Experts of a small language model.
Size: 10 layers, width 320, vocabulary 2148, 240M parameters.
Training: a variant of SOAP for the experts, 1464M tokens, 11278 steps.
Below are experts of layer 3 (counted from 0) of a mixture-of-experts language model. Rows are named router (the router's row for the expert), gate (a neuron's input weights, with its number), up (a neuron's input weights, with its number) and show model dimensions 128-191. Each number is 50 + 10 x the weight over its row's rms, rounded and kept within 0 to 99.
After each expert's rows: a language model's description of what the expert responds to; "comes after" lists some tokens at least twice as common just before its tokens as in all text. This comes from a sample of Wikipedia text that the model never trained on. Tokens count by the router's weight.

# expert 63
router:49 59 52 47 63 51 40 41 52 39 40 63 39 46 63 61 41 55 49 44 52 50 57 35 52 42 34 54 52 40 56 28 42 42 51 44 50 59 63 41 51 60 57 54 46 57 45 59 55 55 41 56 54 55 56 39 52 51 60 52 73 57 51 51
gate0:48 45 42 65 64 47 64 47 57 63 42 63 55 47 60 49 49 56 50 47 48 57 52 61 51 47 38 45 62 46 46 25 63 67 43 49 54 46 64 35 67 53 49 38 44 48 33 38 40 34 49 42 47 50 53 45 43 49 58 58 55 52 35 40
up0:46 50 52 61 37 48 44 63 42 44 43 27 48 45 60 40 41 58 34 36 46 52 50 40 37 42 60 40 46 62 80 44 50 37 60 49 58 62 46 41 39 55 53 63 71 39 54 81 57 44 35 57 35 63 43 60 38 42 35 49 63 50 57 50
What it handles: Foreign name pieces. Pieces near or at the end of foreign place and personal names, such as Beşiktaş, Indraprasht, Kazakhstan, Mogadishu, Kuschel, Westminster.
comes after: "k", "ak", "h", "sh", "as", "y"

# expert 4
router:57 44 54 59 66 51 48 56 59 45 46 55 52 54 63 46 55 44 53 54 53 43 45 46 25 43 46 44 42 48 65 37 48 55 50 50 40 52 50 50 57 57 53 58 76 47 44 43 46 55 45 52 51 57 47 62 42 55 55 47 62 38 51 42
gate0:39 42 39 58 52 39 23 38 47 49 44 63 60 28 53 49 35 58 53 54 44 49 62 66 41 48 42 37 54 51 28 53 63 46 57 42 48 47 56 48 69 52 38 54 51 38 52 62 45 43 54 63 56 57 59 62 47 63 42 84 34 43 47 54
up0:46 53 41 41 56 43 42 49 61 58 53 53 62 64 52 51 76 45 62 36 58 70 56 47 54 48 54 61 49 54 48 54 50 43 54 61 40 49 39 49 47 42 56 37 46 50 70 55 36 36 59 58 36 48 51 48 39 51 61 41 62 46 40 48
What it handles: Line-start markup and quotes. Tokens opening a line after a blank line, such as heading markers =, ==, === and opening quotes before song titles or quotations.
comes after: "\n\n", "\n", "==", "=", ". ", "). "

# expert 54
router:41 49 66 67 62 49 47 44 55 32 38 53 37 47 60 65 40 51 33 45 43 58 63 44 51 43 56 57 51 57 53 41 47 53 64 51 40 46 61 54 64 60 49 62 53 62 52 36 57 67 39 68 50 39 38 58 39 58 59 68 43 54 56 50
gate0:66 56 47 55 50 63 42 52 60 47 54 60 43 51 63 58 45 46 69 44 32 51 60 65 54 60 27 62 70 57 67 51 59 43 47 45 40 60 66 60 45 45 48 34 45 52 44 63 26 49 40 52 44 41 47 41 57 52 60 49 48 45 54 38
up0:34 54 44 64 51 36 74 53 45 29 52 42 40 57 57 53 56 51 46 59 50 53 49 40 48 41 55 42 53 52 62 40 58 57 79 54 52 52 47 57 41 49 59 69 54 61 38 32 61 54 44 56 52 63 53 49 42 37 52 56 54 46 44 45
What it handles: Letter M word starts. Capital M or lowercase f opening a name or word after a space, such as Mungiu, Mahony, Macbeth, Net-f-lix, mountains.
comes after: ", ", "an ", "a ", "and ", "of ", ". "

# expert 21
router:38 60 64 47 51 77 47 43 50 44 52 54 60 58 56 21 57 47 43 57 44 55 42 60 57 51 62 41 58 53 54 52 51 58 51 37 46 60 49 24 53 57 52 58 50 68 55 40 56 52 40 54 44 46 50 72 53 63 56 52 58 43 42 56
gate0:53 55 49 51 52 55 71 43 53 67 46 51 56 54 57 65 64 71 31 40 37 46 45 70 40 49 61 19 60 46 51 48 47 61 52 61 44 45 41 51 68 48 37 64 35 58 43 42 54 52 37 49 41 45 57 59 55 56 51 43 71 66 61 44
up0:55 49 67 47 42 55 61 72 49 31 34 55 52 42 57 67 51 57 54 55 55 60 59 40 67 38 47 44 49 50 71 55 45 45 47 54 52 54 41 56 60 61 49 43 58 44 53 59 34 58 42 60 39 57 34 68 58 54 51 49 63 55 52 57
What it handles: Symbols and special characters. Symbols and odd punctuation such as /, +, ^{, *, #, −, brackets and non-ASCII byte pieces, often in tables, formulas and titles.
comes after: "1", "| ", "0", "km", "2", "^{"

# expert 23
router:50 47 57 53 60 54 45 47 51 27 68 65 55 35 76 73 47 51 50 57 44 48 66 48 44 42 62 49 50 59 56 51 33 50 57 49 37 60 48 54 62 54 57 75 46 65 57 51 55 51 39 61 36 42 58 56 47 56 55 49 51 60 43 57
gate0:45 57 24 39 48 56 43 42 41 52 65 73 48 55 39 48 38 49 43 32 38 51 48 65 60 62 41 54 56 53 39 44 57 75 45 45 40 55 50 59 57 44 38 46 74 46 59 51 55 46 52 55 58 62 48 60 29 56 47 45 59 55 50 52
up0:44 39 40 47 66 50 46 60 59 76 39 49 54 47 14 35 45 53 79 46 64 46 49 63 52 63 51 50 54 50 68 34 60 36 47 63 69 53 46 60 48 38 59 44 63 51 63 54 53 33 41 33 55 56 52 67 49 50 43 35 46 49 59 55
What it handles: Word-initial L, R, B, att. First pieces of words after the, parentheses or pipes, such as L in Liverpool/Latin/Loss, B in Buddhist, att in attack/attorney, politic, Rober.
comes after: "the ", "| ", ", ", "and ", "(", "of "

# expert 41
router:47 41 56 59 54 60 31 54 39 48 54 71 43 41 30 84 68 57 43 66 55 60 48 44 58 27 43 43 43 59 42 48 49 47 56 33 45 22 48 52 56 54 70 54 40 47 29 53 57 42 46 52 47 43 57 57 42 56 56 53 56 57 45 58
gate0:46 45 53 80 69 58 49 45 57 47 35 47 47 59 40 45 67 61 31 70 34 62 39 64 30 41 46 33 51 54 57 40 45 33 53 56 55 39 52 45 45 45 52 57 46 47 64 34 77 51 50 37 41 55 54 51 27 58 50 50 26 45 53 55
up0:50 42 58 42 17 59 43 54 48 65 31 54 59 60 63 65 70 49 45 55 33 47 57 56 50 43 56 38 49 65 41 55 44 42 45 41 39 46 45 47 42 54 53 52 54 54 55 48 57 49 45 54 47 48 43 39 44 55 33 63 40 64 57 71
What it handles: Second syllables after consonant. Vowel-containing pieces following one starting consonant inside a word, such as el in celebrate, ro in grove, am in cameras, anc in cancellation.
comes after: "C", "c", "A", "V", "G", "St"

# expert 43
router:41 58 60 47 52 61 49 42 47 40 41 61 37 27 60 68 45 44 53 53 42 36 45 50 37 40 50 56 39 49 43 47 44 63 55 32 50 41 50 43 47 51 54 74 51 53 51 47 56 53 51 52 53 48 57 33 46 48 56 57 64 59 61 56
gate0:47 67 50 57 44 43 51 47 41 50 62 51 53 66 49 48 47 42 51 61 65 36 49 51 44 52 54 74 40 54 49 45 47 42 72 60 45 49 60 49 68 58 35 34 53 49 73 42 43 37 46 50 62 47 45 57 54 65 51 53 50 61 41 50
up0:57 57 54 54 51 51 44 50 46 51 62 49 22 42 45 52 47 48 37 64 46 45 32 38 51 37 39 45 51 53 49 56 29 52 61 54 62 35 55 55 47 38 39 46 51 56 66 43 48 27 43 49 49 58 60 60 44 44 58 66 57 55 44 33
What it handles: Transliterated name pieces. Inner syllables of foreign, especially Asian and Middle Eastern, names and words, like Hyamson, Korea, Iran, Yuen, after H or Y.
comes after: "H", "Y", "h", "y", "I", "i"

# expert 58
router:45 38 52 54 55 50 41 50 42 45 47 49 57 49 58 39 54 34 51 46 49 44 59 38 49 58 34 41 48 62 61 47 41 48 61 47 37 50 61 45 66 62 49 63 64 55 56 40 66 49 45 66 41 34 37 61 47 58 67 59 44 46 43 54
gate0:49 54 58 53 47 49 64 54 50 65 43 59 26 52 54 32 57 71 58 22 38 32 36 43 30 46 47 50 51 60 62 46 65 43 44 37 30 49 50 39 54 54 47 56 52 53 59 56 55 55 47 75 51 22 55 44 66 50 50 52 43 52 35 65
up0:59 34 51 40 54 51 67 40 56 46 78 41 58 58 54 34 41 60 56 58 55 41 36 58 48 56 50 61 53 35 56 44 60 48 46 45 59 39 57 41 66 82 51 61 75 58 48 45 46 54 42 67 53 49 55 45 66 39 53 46 70 44 44 32
What it handles: Word-initial fragments after articles. First letter or syllable of a lowercase word after the, a or his, such as s in sessions, m in middle, n in nominations.
comes after: "the ", "The ", "a ", "his ", "and ", "s "

# expert 1
router:43 43 73 55 51 67 36 41 45 43 43 68 41 45 47 61 60 47 40 42 49 38 63 39 50 57 47 57 51 46 42 32 34 43 61 53 41 30 60 57 64 68 58 65 60 52 41 48 62 41 51 60 35 64 46 49 32 61 66 54 49 63 40 41
gate0:38 61 42 56 60 47 41 42 48 37 49 44 45 42 39 63 69 55 61 35 63 37 58 42 24 45 57 40 50 64 79 57 50 55 63 38 43 60 38 36 50 62 63 62 34 68 46 56 49 75 61 47 72 46 37 46 78 59 51 51 46 45 53 48
up0:51 62 55 41 55 56 54 49 39 46 50 41 56 53 36 50 51 54 39 55 57 52 45 61 54 71 55 65 47 50 37 66 59 46 46 44 47 40 35 54 67 51 57 40 42 52 42 29 62 60 31 35 57 30 58 40 49 46 66 57 61 46 60 53
What it handles: Word-initial lowercase fragments. First piece of a split word, often short lowercase or capital pieces like par, mon, f, v, as in parents, months, fourth, van.
comes after: "| ", "the ", "- ", "a ", "The ", "his "

# expert 61
router:55 31 56 48 60 48 51 31 34 51 53 66 52 34 66 50 39 66 57 33 49 46 50 59 51 30 44 58 30 59 60 26 43 45 53 49 45 57 63 51 65 59 49 48 57 56 49 47 58 57 44 59 39 50 51 55 47 52 62 52 45 48 29 41
gate0:41 56 55 54 50 58 34 54 50 28 53 49 38 48 41 49 59 32 44 55 60 47 57 61 53 81 46 47 58 54 54 43 51 42 67 51 44 63 57 42 37 54 40 59 56 55 47 35 50 65 49 48 44 58 53 31 54 34 49 57 38 33 38 60
up0:42 40 53 60 52 64 54 45 46 40 76 50 44 42 49 60 48 39 49 31 40 51 53 51 29 64 70 56 42 48 39 46 55 52 41 55 50 51 60 57 71 46 52 56 49 55 36 50 59 52 49 46 56 42 66 59 42 59 62 42 53 53 66 53
What it handles: Verb and noun stems. Opening stems of common Latinate words and capitals N, R, M, like sustained, approach, government, community, changes, plus only and not.
comes after: "| ", ". ", "- ", ", ", "a ", ": "

# expert 10
router:48 28 44 49 52 39 46 53 23 60 61 47 44 37 42 62 48 44 50 49 62 50 55 54 49 44 45 49 57 52 42 51 49 46 52 32 47 22 51 51 59 59 60 52 52 50 44 41 58 48 43 51 44 59 50 56 39 61 60 48 50 50 56 45
gate0:52 48 61 53 54 70 45 64 45 63 51 42 43 53 51 33 48 58 46 37 68 36 43 48 57 41 53 47 53 50 39 41 72 63 43 50 43 50 57 54 51 34 49 47 42 48 54 56 53 54 50 51 54 52 53 61 24 75 50 58 61 37 72 58
up0:51 51 67 59 52 43 50 41 55 30 45 51 52 60 58 57 51 39 47 60 44 51 46 67 45 41 49 56 53 45 67 38 52 63 64 33 46 58 57 58 44 42 43 43 50 66 60 54 45 67 54 62 67 54 35 40 50 51 62 36 32 27 51 43
What it handles: Word-internal first fragment. Short letter fragments right after a word's first letter or two, often vowel–consonant pairs such as al in whaling, an in Xanto, ol in whole.
comes after: "V", "F", "M", "f", "W", "wh"

# expert 60
router:54 60 67 65 50 45 37 50 52 43 35 50 50 35 42 52 60 47 49 44 69 43 39 41 55 46 47 40 48 55 57 37 46 60 52 55 50 50 49 65 56 57 51 47 46 42 51 46 74 72 43 49 32 47 31 40 46 56 50 57 45 62 38 39
gate0:48 54 60 59 32 55 55 50 59 55 54 62 56 48 40 52 71 51 62 57 69 43 56 59 54 46 61 32 64 43 53 30 68 55 50 48 74 63 75 61 45 47 41 46 39 47 59 60 59 47 66 50 54 57 71 52 57 41 50 62 44 40 53 42
up0:38 56 49 47 67 56 32 53 42 59 31 30 43 58 60 67 36 63 54 58 54 41 52 65 59 61 62 47 56 68 54 19 46 58 35 53 59 45 49 44 55 36 40 42 59 61 61 46 59 52 37 49 44 73 43 48 39 50 37 60 36 56 38 47
What it handles: Letter C word starts. Capital or lowercase C opening words and names, titles and abbreviations, such as Cinta, Cry, Comic Con, BC, Crotone.
comes after: "the ", "a ", "- ", "of ", ": ", "("

# expert 50
router:49 50 81 40 56 54 32 58 42 41 65 64 52 41 39 68 67 65 65 42 64 44 68 51 39 42 48 46 50 61 64 48 30 40 50 41 39 35 56 58 66 67 52 58 41 73 55 43 63 46 39 55 39 38 45 60 35 60 63 47 53 58 45 51
gate0:34 69 40 41 39 42 49 46 45 48 42 46 52 64 09 52 67 58 28 54 55 34 50 57 80 46 50 52 59 44 54 48 43 55 40 43 43 41 58 49 54 62 45 61 37 38 54 52 41 60 57 61 57 49 52 50 51 55 55 49 51 57 50 49
up0:51 45 55 54 59 40 68 35 58 52 43 65 55 44 46 58 68 53 42 35 57 64 59 54 57 49 33 58 53 47 65 47 62 51 53 57 40 50 44 53 47 61 60 65 34 61 59 69 44 49 73 57 41 46 37 36 41 62 47 57 46 45 57 48
What it handles: B and H word-starts. Capital B, H, K or L opening names and words (B-owie, H-iram, H-KD, L-ake), lowercase w-inner, accented letter bytes, and commas.
comes after: "| ", ". ", "the ", ": ", "a ", "i "

# expert 3
router:49 28 56 49 56 59 35 46 28 48 58 46 42 34 52 55 44 65 57 48 48 30 57 42 44 59 42 55 39 59 48 27 43 53 52 44 43 29 65 45 63 62 58 50 58 63 44 42 53 43 45 58 44 45 40 59 42 54 67 50 38 55 55 41
gate0:48 47 47 55 49 49 67 35 53 62 45 45 73 52 60 54 41 53 48 37 62 57 71 70 16 52 45 31 46 49 67 47 53 62 55 37 51 62 33 47 69 61 58 54 51 53 40 38 58 49 63 60 50 46 65 54 57 45 70 41 54 49 52 46
up0:52 35 34 47 45 46 53 52 49 67 55 48 45 48 41 54 45 32 51 46 45 36 43 38 46 54 67 64 38 43 54 56 44 48 53 37 53 51 53 45 39 77 53 46 57 50 57 33 52 56 68 41 32 40 54 45 46 36 66 51 54 53 46 35
What it handles: Name-initial capital letters. First letter or piece of a capitalized name or word, mostly surnames and given names, such as G in Gordon, Griffiths, Garrity, Tsukiumi.
comes after: "a ", ". ", "G", "-", "and ", " "